Below are experts of layer 3 (counted from 0) of a mixture-of-experts language model. Rows are named router (the router's row for the expert), gate (a neuron's input weights, with its number), up (a neuron's input weights, with its number) and show model dimensions 480-639. Each number is 128 + 24 x the weight over its row's rms, rounded and kept within 0 to 255. Numbers have three digits each.
After each expert's rows: "mostly gets" lists some tokens that are sent to it at least half of the time. This comes from a sample of Wikipedia text that the model never trained on.

# expert 60
router:125100141099144135131149127143161146140185124148083101114121113132117147132093120128147136162125093133116098127101136174114113098127126140130129129156144130162102146108147152157127143131121141150156114097141129075118159133108144115179111072169120147129098169128118117148158165172146087126096139110088120151133112106128100124102096178120133133137130105123101144174129101077152099160122138150110118119146117155113120091155125123113113107145091147109107164148118146103098087154094145
gate0:154110144149123135083168112116117157129125157144127115167099127122130153161143094133105123094105105116126129132145105125114100180151146127152152088172113123129141156157094159125109131125158104132127165104149141154094119168117112122163145152175105132142126162103103082132107113140140147132097136120110124113168113130110169098137120111157112112138069125150116118137122111058126096166108079105136124100146115137152132085100147149158094146107118109138130147095124127166099149121157113
up0:124142147145152166134165141130124137108144140064163123096114122106114118128104149135159174132114086098155110135161111127148124084113149158140136129117133138103123142100128142109113149153147114131147127143137154108107108121158117145127142137143101095098128087085145143167130118145153108111142115111113118134119126083125114086142168183130120154111147126149122165130160098132126149098131176146121152147138108119127099154136176074170128127137134134098177136109122114096173061115146167
gate1:117128139147112161117134129116135139069126161127133149087116155116085147145128106137158161141102147133174143143148109142165128098095114120157160148126162115166122144105153103157128167136124105189102099087146111139109120116139122042143132109117128122166154121117155139116094092128129113107103130124106178137090123130106115136139115132171147160119114125114109125151193152118132110149099140155123152109131125134103162165134085145135117124127067107102147115108136115149151108118192109
up1:145094141101156127124144140146122111137133088136122120152158134106153116111148148092080089127142109143081156111077176127123156137170131146148132088118119144059113148150133132104112139116116133080141119126111129109132139122125141159126105157139138110125091139119097143102129142149155123109109157133084110144134158142156136137107137140121111120125105137150094145126099127104140147123113090098122092139172112128152102108134131134169127106117168189160123131135124203088079136120099156
gate2:100147111140155112135136133143143090133129110116097123117157109116131166130118112161175126084144125138161139120169131136116161124124125157136113130108149146140144101145131098141113106168126140127125139073131154092144086148148142138112160177104139126117130075124159118149130143134150135129172086131142097131077143099106155138165129123169146082144109131092108123082131093144100130118151131155126165192125131105105126171110121085151152114140104109126134163137123107148145122134138149
up2:157139137105124092126128151128118161136134163131123106163143137171126108129099173088104110154126088125122125119102105148094119080131128123104172099138124120144088106147146141125134112102138111108092145147126132152100130159067101109149095115103123100114149126080125143099137116125124137119149140120135160088141116117157110128146130127132125131118163107162079128162121135104147139134098132139126096080119131114174129123120091099133135145088141135113115109113144148086110108155123102
gate3:091124095118135131167146138128142106138130105107148140136109101131141050180120125129107147067107065158166108100140124095151136110135120155096113153137087092144160167105115086126124138100118107125093135148121156169108113126132117120176144171093143126138085097173119133163106098116141134113115123116127159159163164153129129105162145142105142107108050116098156133112129143179154127126138103096078123099110139139142103078118111123121128122137129149160099151125132139140134084111155137
up3:142098110081116103123071155118111111120107143177124120131142166151125135113156080094119138160131117112109136149142090110132121159131172156099134141124115152110109134103135113161146112086069104115119132106115129121156132123132140196124141144140118108122140120109108156149134124166161114145105126112099112137156141143180105133144165095132147154102126154131122086097107111129124100138130150125144117137134156138141137124149101156169097127152093103076186105143141129142117176121107116
gate4:159088184139107132109096150114103138140103114140168126135070110124104082144170161130144137133068110164129158136132107139158114126149068085113130119084130121120145108131141151139169154123175140099123125163104092116122141100128098144090130114120101130142125127128152166123074179134077124091137076138080153096120133146114129121165118145140120127149133108148126122171144126164105136101109128117112179146131141117147120086099121101142161150131144096140125144121124115126122094096121139
up4:091120108093119076104119107120120139105106116086113094127120145159156108163147128137099089179140151159137098147076134107129113164108100150142115110118053107152145144152133158123123097140146150116118131151119165147111136130115164099126138136139133166147118118128154104120124157106126192107143127152092113114144141069110127112109141156145119129153110131145089131109124164132127139135147138110109194127130130155145157105084104134109167165129113187157104146114113156142171125123128138
gate5:092144107141114083154122129134104151148129132156092118159127122120132140125106093131133130141160144140141135128105093141129144193136100150131132118167135115129128113097130116114133121129141138136097122119128159133095034110119122125130152094098109161118144100159104098128141134137149105171160110128118106147129096074152131158136136146089113134151156120103149124153153122145116158120136085107089108108100124146147157126119134063127129144133144107130103141102113129141168103089139082
up5:112122155137120118105137116120169144103111100142162159080117127074153095102137115109140128159149107136113114145151138086121117091126188118155136126129101120142112139157160123098130100093168144109128113114117096132138182110156137121106091124138144107179142165102137145072132134097128144099143146075134151155114167130091121153107105125116163150100090165177133129084139140151111090144136172068131136132144147105121147163135106153136118127135116151135140124141119128129102132138105148
mostly gets: " M", "ar", " G", " Y", " Z", " Sh"

# expert 22
router:152136132164138091159183118133146138131133118100133107172122115167181124077148158111195131138173108113152127124124098118108127108125143110105135106136134132134111151113111121156099123125130166132103100146129125105112181169105093107082116165090159183095163121128116141119140137115157130128126143084148142090106116156118091115095109133155125103119147088093103090122157131152178099107164104123107130121130089127116164148099119174093094117118130135128125172104098121098081074144148110
gate0:142144151121110085122128070142082109108072180194156135142123102111086138148118118143155089123127147135142126111119096107109117141102110122128140102116163139160109114106121138137092127160122126122121135148124087144098123129113095146128125131165150131141120143097110140112122104143134113169102084171138085127098135137122079101163139101077081131118129125178168099156107103122088122091136123153139127087131142124130138136111142138177109137138121133086111094092128096118113118114134134
up0:151111126128111133102147096123157129095127132128098160145117148086112127159129142106108104115147147150105139099095135123135114125118174107125123119156094106138111152132152117146161141139101109129104125157081114124133120142122134102133164126133144146144084105111115111152120121131144088172138140212117149141136141137102116168086128107131089128137142083132080183128123123097160120101134110127122132093135172094143140142119147173141041089112113130122120116105089145160169128123132146
gate1:123147145130159134121126121104109146116129122105148100099133112144149129147106154095153142151077162117100141165101123131115131136129123122070127079100118132113113130123107167100158144119129122152101113117124114153102120147135157128115143096113090157146095104138123057137117182139125119167145126120147161170128102133130103118118125137125106152118127118105124124180162151140132135095138121135173127122096129154171139125133095107117144123066122109080119177157097170136128123132126147
up1:111106160131152099163099136090142159127126111106173112097179122104155140191138152111126157166124149112128178131132121111147108142125138128100134107115127107130132130101132164106129148119111145153114141178113150154108094139126125167110163110129078144103144134189129088116111176157159148144125085102144110171148098130167125147094172138085176167096161142108126102122132105105120119066138104163144141140110148127184131132145106090113138113109132141123147149096088135113107139107098128
gate2:118097140121131137165132126104159097107140110167092099112084128144151116144109133169110182090129125147115155122134095125172108164134139097130103136125106139109115161123124145118134158141123161116136154123109134128123127114133138133139093144140076111087124128099185171114118084110138128156130152128138125107149156136157131090135096098102129111156123131155137140180141124148122126106144103108103132140131118117190147114149091127115118141131088095131141138100130162144144117117133148
up2:136129120122130162105108116119135138142131077102158131139105100139109138187121146089116126133150115135127113146143127164124117106158173093104127105157076133118135109119144115152131125140135145104133138133132112144121109097091118079134087152145138149125121139134136136118164105149081106121162134160114128147160163097137128134131110131084134104113135142134141132126123162118154118122123145107172129102106144099121132147168150168112144143110138146120125127138104101150122133160116120
gate3:147128108104196081111106115095090117094111102164129133123180118158099117145164120181152144128090153128109140148120140118099119148113175146123137132155119120147150119168102125103116117087167204149104132111126146163150141121149139124118105157172151114161170139071123123135111132126147083141140134137148190127130131107108141139126110125104094104113089131120136162141154148152121191146158194116112137122117120116105129124167160072158108118150130158133136139125140133137132139118106174
up3:150172123123158154085124114157159150151128129120097140134125120155168089136138086171109125121081146107130125141126116154140124113158127146138117104119115096160149143107112151134149112116112103119106137125136115120102066113086082094135078077095119114128126137132193118147129118128155149141157151097150139124087151101107125170138085129117137122174077118136130136128162131144161099143092141171104116120111123104114088130119093102112117121102099115121115132108140133159133112136146164
gate4:139139107134116110071126165107112110158130133124101131155090119156105119129167128093130114112104148078120116121085103123124128114135106125170082173174141193113114146140128128130112146094123140133114170134153137145151102143102112096144170119142108125117103109111141096139197145099107148122089150117124096145166182129179119127149098089148176123135100110112121131085129127094123150149108127116164106147130149142129138147101131132136135103123148099119151161101131080142091133148104160
up4:119104138082100137106101151121142140148083115075126131144163114156127122147116081146096150130123138099150106166140120109121191133161147086127105128142137144124152117123152116117122154113117101139106091160121136128137115151129165134088135081105126141117097111149109105091151157121063111102117112072131141167098107128207103109166120120105167084118099151128129115099120139146105135124119144166138147154134100199141178118106146109092172157133145117134112149122159110149139105130107139
gate5:143105090129160083159122106105151114145141140164149139155112122147115133146101156147116097176103129138170123165160091147111146156114115122113129141107158136168062107100131129086127131095143159119133120123151092111110163148121133122121147134091106112139133117113186145125146123109121133106136115161166161101087095163132090106081118122093121121150118163173112077121083147110093133125105113105146131131113110119144156124128132164134147157120159111120113136128139104184088102172124166
up5:127113099106094144113078106146112123102112148134103093102132088153108144104118138107134174140147124107086115100129116112100115151105158142121108086092116104141141139131112112106120135119111146170160107136113128147117134124142079140110105174151121099190137112118119122132095137162147138131109091136131084129138119109125126146164127144123150123107163084108141119116155057125144139121137145122160130183142154151095131103094147090152126173142146148106136123143151161101124124103102135
mostly gets: " M", " T", " S", " C", " H", " B"

# expert 38
router:120150146145095173153121122164133102088129122115160147164128156053108134169127089144135128136148122079146088133132138121120085127122158114105069121146120165125078113170112139121127125164088155145149089095157113179140115095137140105160118100112128190102152113150158100181116131122132172086081108099141146096097120092097128134100117124178163122135106154132104131133158133121097125119128101094152107149138101170153111107121097170110120114153132146108110131126122116087155166181133111
gate0:151116089120132085176101102132099124132121131165116114112105174118113079122105147136088123078137083125112131118129124140149104141130113116112064135154145138133103144105138134135159127095165112116144129139128091117139118100175132157134102111123120151126122137136134124129091149137126087155104128128117117152124131128126087137154109164128123164127127141116126146100155152156111142116092111116135120125124127125148103139127088158150098098092120125144141099092116129097163101144167145
up0:179084173150119126121127128124111120144145113136092117103100156122145127097143126136128120098091108115132132113157068132199108112115137098105149117135164121081128117128154122124179085125118129099170122099131173134119147108171142120133142027084133148103102111148139114114115117157161099148079095149112155126135151170129106135122124102123124108132076142124127134117106158145144162151113121110119131103111186105117139139185154129108146100143159109152109127139099162153126108104160145
gate1:124137119117103136104179137121140139111143140130122142106148124093097128124125141130142118112130102144117117081120150145123154096102122149103143128154176117126155130128177119102142157152137065116175118121171118102146137078109096145161143131104134130119119136125140101103140135129103191134128101176113115093154143128143157111128116108109065109071122103123129173085092083101155104120134148135179121106158144091096123122122145114176150107142115069143180146104173107141097120151133125
up1:127108137113153138079175135126152139133099140104107167104142127125116118109114111147110103099137118135146100138130166172110173110133153172116124169142088135128102158112126136115142161133118111116135070111153098107125145102082123168152149147089120140126101108100117117123113118124129130154129104130116110109146120130116150111093094106123098130092083125114095147126141126133145135111143159153141120129137139086078128145092170135173163151115145148121131148124155127109168148136096181
gate2:118129127149143144136140122116185125148124070090124135146121114136093119117150149110151141098147168142190091119116120115148123134096127090139135130148104123142158113094143120108125152143145118156120133165131122091119149137088074131162174135134131110129124159170118140107123112100112099117149110157129145088136135116154097166138125098147146132124132140165102101099089080144118156154102125142151115088129135109126106132153161140109098129137138096131164117122117101148084080087145115
up2:118114153146143131156147141125135151151109150134115111096106133083152106091075121180114105080112088136086157161133144133129137119131152111135106143083146141123128132100116143130136156136125177120134140103118109161154093131129117097157096117127086119108151143092146153122157137106124132131137148094147100155092111181132159087123063143116123161182104136114145173124142148077107128138114162114124124153121128087131097135093167166171119129113091160137144123158167095077149124101097137
gate3:102117187115089152134137125163121155173147119093139167099094142167134140137144105150138114122141136131135142104134149130200145127111135123145104111166125126083098157103131140151149122092121138136107127112108113106173143128144132111115141126105119140096065122161102130132151134160112095130119132158131125119131209096095161140130151146085112117149125133126120152137126132117153143139147078134125182061124102115151139133150128139104133099164167099161109119144124182100139133134120120
up3:128147096126142134127124072129110129062124145116141097170127116096123099137135132110085105139111120125096123132120134123074081133142106145143129160096115150189168135131136113102100126148183105142141111164100095113097140125150150157152109115186127102158156145125152116151109138103137179125153111085122113106126110130156076160137113172185110133121134164155155138127142136193113121134113166135106105116129134159108091129131114100157134188119131156137127135122101064167142122116126094
gate4:118083123145197106095127122121085156116129107177103123117111146165170118142109121141119174141106126131189156163159102126126134125139138105176132093161173103132141140140084134136128147103137129131140110095129085146128122105104119126119123095093123123106145091122105158089108183134153097082140146127117167153135140144095128150130140137097133134092115130147157120126099135197118107135129130107119139136063120152164146138133118118133122155071135143100161117105106079165174136126118150
up4:130067095123150144122113113108131094072150144167108150139122167158170105176145164124153156110098159142133156141128101105108099056108101104115164128106151130133162132132125090112108152175148134146071140128119114182118114110082131120117123114122114096132097122131115040143094161116120149127093120117148111151133094103119106107136089130124093120114131141108120126125154114104124095104100140134095166134136125187180139122110122132110106096108124145099138147135147103142169140105108145
gate5:085149157098126161149141091110150106151138122151113096115108124111114104111088122079126083140150123157116118149113106104153108125100161130137090121163132123138124094099120134142154110120113116099116145157084120162116136152110119067122136132134158182107141140129136133119111121108114119090115107123106147127144149128129126147124147106159161137122139095103175135120128127143135073129133101103104146106130115183117123158090091127148095134102117132102088114112167150136117160130083110
up5:093131131089135106117159135105121104149131113153133100137179135112135112127146101129127090144124150151127152140120129112194116150102112093129101128107129096083137121096115144136143092105134166107094166124153136115072130139095112097079151129100169127116122140154182119135134165099091142142162133123122095119161132110113117166120146105131160146175115100128122137129110131134117153142103085103088109169116092107114146120126069129102119124178136105141127108157172114115094191089124124
mostly gets: " d", " c", " Ar", "ons", "qu", "od"

# expert 8
router:113167118128172086082130119135087101118141163143145128111172150168133117146186118169162133158120169141133149161094138131128125124142153147137114110145156140109093162131117108167145126131127126106146141084126115102112111118116105151134109102097091120134100134105152124170101113134107147186138122167103122164172149132105126134145098131153174137163087078165099132148131156158102123096127136107127107171130114133158136109158105124125115106096144100131148153105096179135164105118113082
gate0:155138126129138138152143127116154096163086137117072119094164114113127099134130112130116129126148117119098170107122119135152102120109130133137104117107177132164129175144121157137151128152172131153098133099129136169120124125120111142153109151154125082096115132111118142085103128144132122127097124160142120181133138124153168147167132096133199105125128157099098152179156116150157134131151128132124146139113178126147112072102152130098135118096139110132080108125127172168102129082092123
up0:121136106101102161127108137141173152089134092096144124165159151157143116145082108123154123111093144098168129167107143138131181153187124078092125142107086111129139108080159119149094140167110127110173108144082123136122138157092125094139096135138132125115081101148144165139144101137172126148180160122148152060123116109137147184109116128094124147087123115191143154140116138122124105161091076103158139115118178163133143137094104113100158141149120112131144109160137102115142138126188130
gate1:151149120104124177160094153150139115138104126143182125151116101103158103141179123123092119120104154139096096110161128113147119132112103121181128162167078165148096139137096156182133140097143138137119114122117172152124152114120120117140115157118124120161091159157125088111127136159162131099103138131100135088135117164108129134165103106156117108126086128162174118154144121130134121178088143141132117147126126185107128126156133132127137122148094125156075125132146129114098119124111116
up1:116128159107149171139123110078186073116141147139168102187110144140143127144101121118138139133124089139109119123115107123137134134166138095128138178107105124141093114098083125142138155133118136094136110124109084172098104179119153118109120137150137118120125120148129117152134106128168120150177118125145128116159114110076097129137127191162135163157127133122132124116078080117161132144137118093130100135121162130107159137146145114136117159108111155089163168150085104128119099133125125
gate2:100128151095109108117126120131159123115114123090135154151141127140140084109125110136131124141118121082146124112097152182127167142147135080096111100159120089144176089115122161138161129146164114149083111119162137144164144115105081099115123133161123120109139101092137086133138101102110106167152129127139155142124120127158151126104120097127114120154118117115078150174123140099157149165082144126155145166156142117096116110127112187081113144164128126094114153113137108129194122126181128
up2:073138136106114138123131138110109191138128128144115097109131090146131123134170181149121135076134159158135094116136161166132173099116145182137142154102136132105143136090142163136098099172115185129155136127153084111107116079152128139123138129128154139131124113116099128149106097094132153103118142113086133110141143140146134135115151172156107145107092150125092122122112124147158122121173096150120167175101113168150118178145106097145134112063101140106180092140119159157126143089135133
gate3:146158088148149119203117100138135128134088078103124113124164120166121137110121124114128121165108112179105105128134095172130172091127150133105091136174141143126193156108115114114124153156120135181116115112178128120076126153087059144106151130124105136132133096169122145115125109170101155135109115114124135149122099087104143137101137130124117092129109138098112119134137092106157088140140153140130109162101145144163140114101109118123151113113184132113161104141110116162140121187134159
up3:118146107112203153134100136105126127117096130089116143176132145158121115124115116122154098137113127151106115116119117163116142133146121122157057143120116204153156138150083130151145140142111105157112094123153124135074069120109105147102117107143090158111139173146106124140122136140120114139147125149138103119109111093122177130107133137169095106103093120096146123136130125099165101143071113119111114139046142162136178115163104099130128146161181109121134143049085103150145116133145097
gate4:143137111132129117093141146168107129132109114101136137194134136065140156148116138113134128170120092144142182136134153107164123117150077070137117127149110132110106093165146127076139152100145081135104133115145153156164124108136171103112135138115104152165119169188094123097103147180091099141135120155127124150081135149165124144124145128155136122148108156103154118138143168122114087086100161134151130149147118116123168124108156114116126143108111141138125117096126136164113111164163120
up4:115115092131139131173129130120115128117115139146140122114135101152101144156099114148141115095135129113080129102111116074095127126133177148141093155137129157140139147149109135143133140130140130146091142114131137140117099136104113099095143135100106116079140094096107145115158109148138176112107128136116124163139124126117128159137119133128146061140079132172108123124143115140139102151112136122108113090139163134118120117114144109108135118141155117145081080124166127156123113107119113
gate5:134156139117143142131128149131135143145112102126154118119098113124127160131115079120136081128122111180154180124117116123160183128119121113129116140117138151120127151121138117140152140128100115117120123128094082134162130105111153160137157153124104140115105115150173129131146116144125141145168172106140129121091143123110166106087145103139152134138162125129144115125096106100132087159168149155120117160102103141140116131101119157136191118178124132181132117073104139119100151130140101
up5:127130110131127105185128118119121117148130161103098128196119105121098127118140135151178122156150166153128128118122116134080121107149081186135125138087127122103109140140116115097142102145110146090121121117117087176138156157109112150164122145114109131152111079150121142122117187120127114134138108150151122142071136137116164148133094179103155134141156131090194117082114151140123158148138199146183124140128092139145143146066171080132107126126113115173120147094145120099095119091088138
mostly gets: "|", "u", "ai", "ina", "ia", "ara"

# expert 63
router:156143114157157157138120153126142155135120155094110143097120121149126155101118111102117114107136141082099088095134151129101163100085135150123100139113080113131165138176074141125166107124128131117112087102115159106141108159090150169108086146093098101070162096111184148150139102141131130134136134085109157142077185117100144079134144110137174115114128135127107151162157132091132145122151110088123097146133144123169122151149107090100133137130164093121142145134131108146122135147126169
gate0:094119107135115114143139146122158130132170170125144114085098144174115128172123125139137186124118137123135109088190126153108125118171148141111099142134118136126085135098092089157105150131121113145168136104137132128124156130134119116145127123131144154128172137125135093127118152145171096113122176150155120167158163101097108110152141149123075122093101185136145150091088155128093141076108084137157122154114124148167148163120117114145120127162092122151140108162119144145127158149081122
up0:120122109129141127134127149131154142171149189117147152090102095179094112101142128136125134129147130144124084116143148118152064090142135113105071157127156139139117119133114133172142174120143174164118143101149121096147136161133141125179130138107135125118124104136137140103142157125170068142142112111132128115093167131110092108151150123106099136088105186122140162104118155168076163104130103136136121147154116128075134119119216160140092092138113143130100097130131128161108173097110080
gate1:111079118134122141105157155116147105149093124149079164101128155103141094126108099113117140152099165128114125181117130127153172117133104145101100115163151089140157125127161135066134153137128125146124117115155116126140136138095141129118153138126112143131150163135152146142125127133134120097120110129118133154115134118163129105101100129113113131132104168114161115135062120131149132132142108161168108170055098145140129123123114134110103066109117127121104144110154147119128115100157136
up1:146123112129127166138161157131117152165125114143136084123121127137107129166100166148147133085204127146156124060081117145109110147111121119179096132144132157125131126152116133154154117113123124110161085127098129116084103155130140137124128122122128122118136083105126139118129124146141165115135117130104136127113169154078123175161129120154105088121119154120092126165158130109075120164129139110105111127196171118119127137111113104108154155134134157085129101154089126121131171098102106
gate2:161166142112127144080153138143131137183075146154126142121125118163128147129131126105150144106121134130127152127100146092103128124135128115162120095128144152126113133157111096134137126098150116111157166113141118146135142091126138090123152116172177110153125088145173109151122093126122106144119116148116127139124170135107151131156091098119135114147149156142111196094100140162087102138127164118114123121202148128121116111145121152130127161097130125125114136108069123151118118172140096
up2:185110134132117131175150128140116149128131154139138123082129162082138126143125120119168130104101097116127118089154136180121098086082113158140140084117139116138144123119136154115140129137144138139130142128098124197140148129118146169090122151121136155161123142123138110125105108110170159069107126098086127152134090105138128108106112143079118105119147129130121097082151107114115115089189096096143118134154160132154104147108121135139121136151115133153101113136128097132126090131123150
gate3:101193137165108146103138155158107085113131132094113155132096139094144128150142123112132108101098154129151195136115118126132136109127145095155083055161153098143175146123098145186114129134151120138095109152183112142127152100115118128132108127082117116135145123130145144128182157138118149149102069141104134131115138139167124100086129164172095120131119159140109127110112086087114127125125128123110140085116112114146143125100127120099102113102184150100121127110118147149144130131142094
up3:134134108109101116137111116135126111114136123167156147170109116095109112200117109147123127110091160135134134131146141146115122140141140101139120077177143113158129134151135179151130135138181173175104132140135110121144153121094112132100138091099121145144120074130135134130142129109161184109077115173132162120126182099167108164081128134166134116119123128137125150125091117105088152131151123134148122091075146107139166130129125123126121159125118140075120157122115141099127150129124110
gate4:142111103100166125128144139162123111065113174158163120130159095176089064130125161131147135124141164131104140123108180168101111115155114124103085116159135114142108092122127098170124117100153157141167162133161097114152111143163125136111119102134100141136069095160123120158107137133156101101118077148117138131132096136129109105137149181173120147145186109091139107133129104159122110140153118152099134127104143110155152101135131085130144134079101099159118138128092133131138142122083096
up4:132142102129082110100132146131086117166147139133099121087135127106153140124098095164146137083082118132140116117117083111157158118107158106112119153101135131160122196115102113120157084128111099100142144129162127141090127147100107132132126133107092098136151176110141151138126147134150104145103172117098123104167128145112133135108112154127131085156088132134146134084117106111148129162122077118094069101182130105127092110138155111119133110151148119118146140133137089104133124109131171
gate5:149108171135162134147143127133108128128111123150134130107126136141167120124143131179131125156162104118167125153129136160173138125158137129144137101131152126156103117113091097113091173106144137172142115132147123120085152158117125160141099111104117128128126159127119113112085141172174135103136152093131115149141165107121147117133121117140152115099150105158164153168136092132074118070138077117125138131140138088130170122125120138138147156141132127109135080172131123123116091077121110
up5:133094137118078108114166126145098133096109126158144114096173164092094109154112088131092134167144132164144101128130117133132143095135176111134133153161075149156100088142173150161124174137105110105138138112130113151115115135154122091147105134160155139112108124134109156116132102105088191087133147112138107162144138133124108153070071162129167140105077120132112150115138140120076122131101134124137135108147104131124095139142132157103143132118080132109131116084129102148130153104155112
mostly gets: " c", " g", " N", " Prim", " Gu", " De"

# expert 46
router:176130132151104125161131121134152118116107124167165112094152166150139144140100145151129155136120124134112099106131142136143130103179106135113128146106180117122121135130136119105143124109138118114093141095114134115084113176136105079144084127109136156202117139107123177144068115082155116115144124090090170140100162169091163121078110144121127189110142144115137128145134150111117149103187152182143122131107128079133114133092120130107140150142086121168127117117165119124158120138130147
gate0:138093123110127123076122102172130116100162078128102153139105112162097119141098133193135138102153103105116103134142143112114116057116108150153098091156136133114185132098112114137134194142182145170192111136179142100138160191141086104100136165111125110094099104096119113136135135121114167120133154111139151140154143124142137123131086118117138116116113133184128153088133170164117154151076130149114158127096139088127126115094144104133154137112140125092093161102095121097109101129112127
up0:131119155078092151152133140112158152144080138126121117092111116130129122132108146111131157120111108123129122138137121164135124118113080116125149120125126110160082167101131101102125172134115093118137110138065157149122121099134104078138157112122120098108100138110107145116109083107133133106120146133134165172172128148119157174128136140129066141108101105112113134100139137104138149139101141134167088103134138127199166122151151116141181102107129125142133110132109112150162140103121154
gate1:151107147158140136126099109115158132111110149136141156171128131101152107166115124131143164128088126122120150118078188122141091121135124109119182108141119148139091169137178152138154107113093133106107162126124091167086124148132146135149130104131126167127128156105144107148143138117109127147142162127121119110119111166124099105138140119123201109156079115154103107105140175073145119133109107139162129121112163074120098153106164157111069132138067132151132194140132116088102161108130104
up1:074185147094071127162126171131120139109112110128131117110135153139097103133076166114122090147167091099119064133084109164149166138149154136122172139128119126126132122147147131118131103190104160139151114145105137110130092112124125121183140139130121170109099094114118153140150129159069132124127150150111122146122105121149114119117139145113098162089162127089097119131118114134104139174125139116119116104163128128175157114160125124133178154107149158104090103107119123145172149138154145
gate2:122133125148112137108127156116155082149136144150151154164116141178135123116138144138092105084108104144114092118120191158102129111101169105151096169121121124120162123118124136142092097155105079106141141110121116127145137122128144113147137122182103159114135139058198129159121088137142181136179133135115122176114125161153172117109125107115108077133095129135112116068138081114163144132157148130149113168176172127153062145148155137136154126117133099147117110141140115088147145110158109
up2:072139138110119079111117132145129091141116125166128158139134152115126128109162137145110113129137131111129107152155130137118128130091125086128132156147140166119140135118135097126082071110128145092110155101165158109115125131117110098187111143138138156158151119068162125159134099118161164164149135092115120149109124132146127149117140126133101163137131160126117149119139128119138161171179121187138121210167121154183098121160091135123099109111122099131116085153136110093130150099184123
gate3:157135185145091124123097132173140146167103121145168153089109164133133100147136110126128121177144078095179115145142115169172087113131143118122137128118158109113105145134109148107153129161149120147107120117121108127114134094109081170125157139125138144118146120111124117125113153084115157166143148159149073147131128126142138138128140125087132108129137102160088104121137143144127162101120120135116118166130126138126103157137136118118125133112151176124111103092119104166116135121134175
up3:113105145116085163101132093162150101189138140107122124124121096161086092099159105108126117124132105092110131163102141112112147168146112122126104138136126113106122197122093123110119144089136101087166128133165131130156065127135088108127156108145121123119159128126112113107101118107092129120114111140116112118149141161107066138153107083139103126099100088087124197177127157134165140147121144093129128146097076134131141123168124133122132137161131135112122118118110113123119121119133143
gate4:121109158136113112106163102126129100144117135166149151062141108152120123143111132102118119108120140126165150138131176085122112090088118120137157121188139091143085106157114112139138101111157142080111146128140141107138143106133096137144119174114156145128084115098125127128129098129138090107170085137140176119139140123135092160117095118113114144120143100109130154162139100085144163112102124124096111152114134116131172109148115095142146132107114175162123140142088105132145183116115125
up4:141142141181107122134114163125124140112102145116146122165128104155142173163173143143141133105105131103151135147122143137112161126128132127098085147136129080099111178129132168141143118127087153109090135127098130095102162128130100101113107138131159181136130083116104151138162136099099143171114179129181104102117119097114143127123131123130101143101122114163120151133133113110144114113177138125110132175138158134070122115100076129110083118138115136157123173157097126102112106142142136
gate5:175104104083102123137122082176150162113114167139090131097160127132147133155130116129137094129147125117138118106122115159148130141176134129156151126158134120156115131137106126083135141146142111153129163120120154105161152139099155138115116136158137118091142181150121136124125135104112149123098122150137133138154155135161165109122126097139110070128102122103116081150124107151162085115158127125094134129140133143119153160109120101148148115128086116187085105131121098131178153143098102
up5:072166123134114109136131115098128142124139091130063075124117152125133109188134127128112135101086108114098141127124186093137110139153149107146168089126124098125095140136142131089105111180103111148101114093106127092130128136139142065075118110155134101156113161129129116104111131135149097124107195138106159143099157109154174118122117106128103155101073129118140187107099173165148142139168140133102101135119173099125136134105119123176105098124094135131113122189156150150154142177144116
mostly gets: "r", "ick", "ari", "ak", " Br", " pl"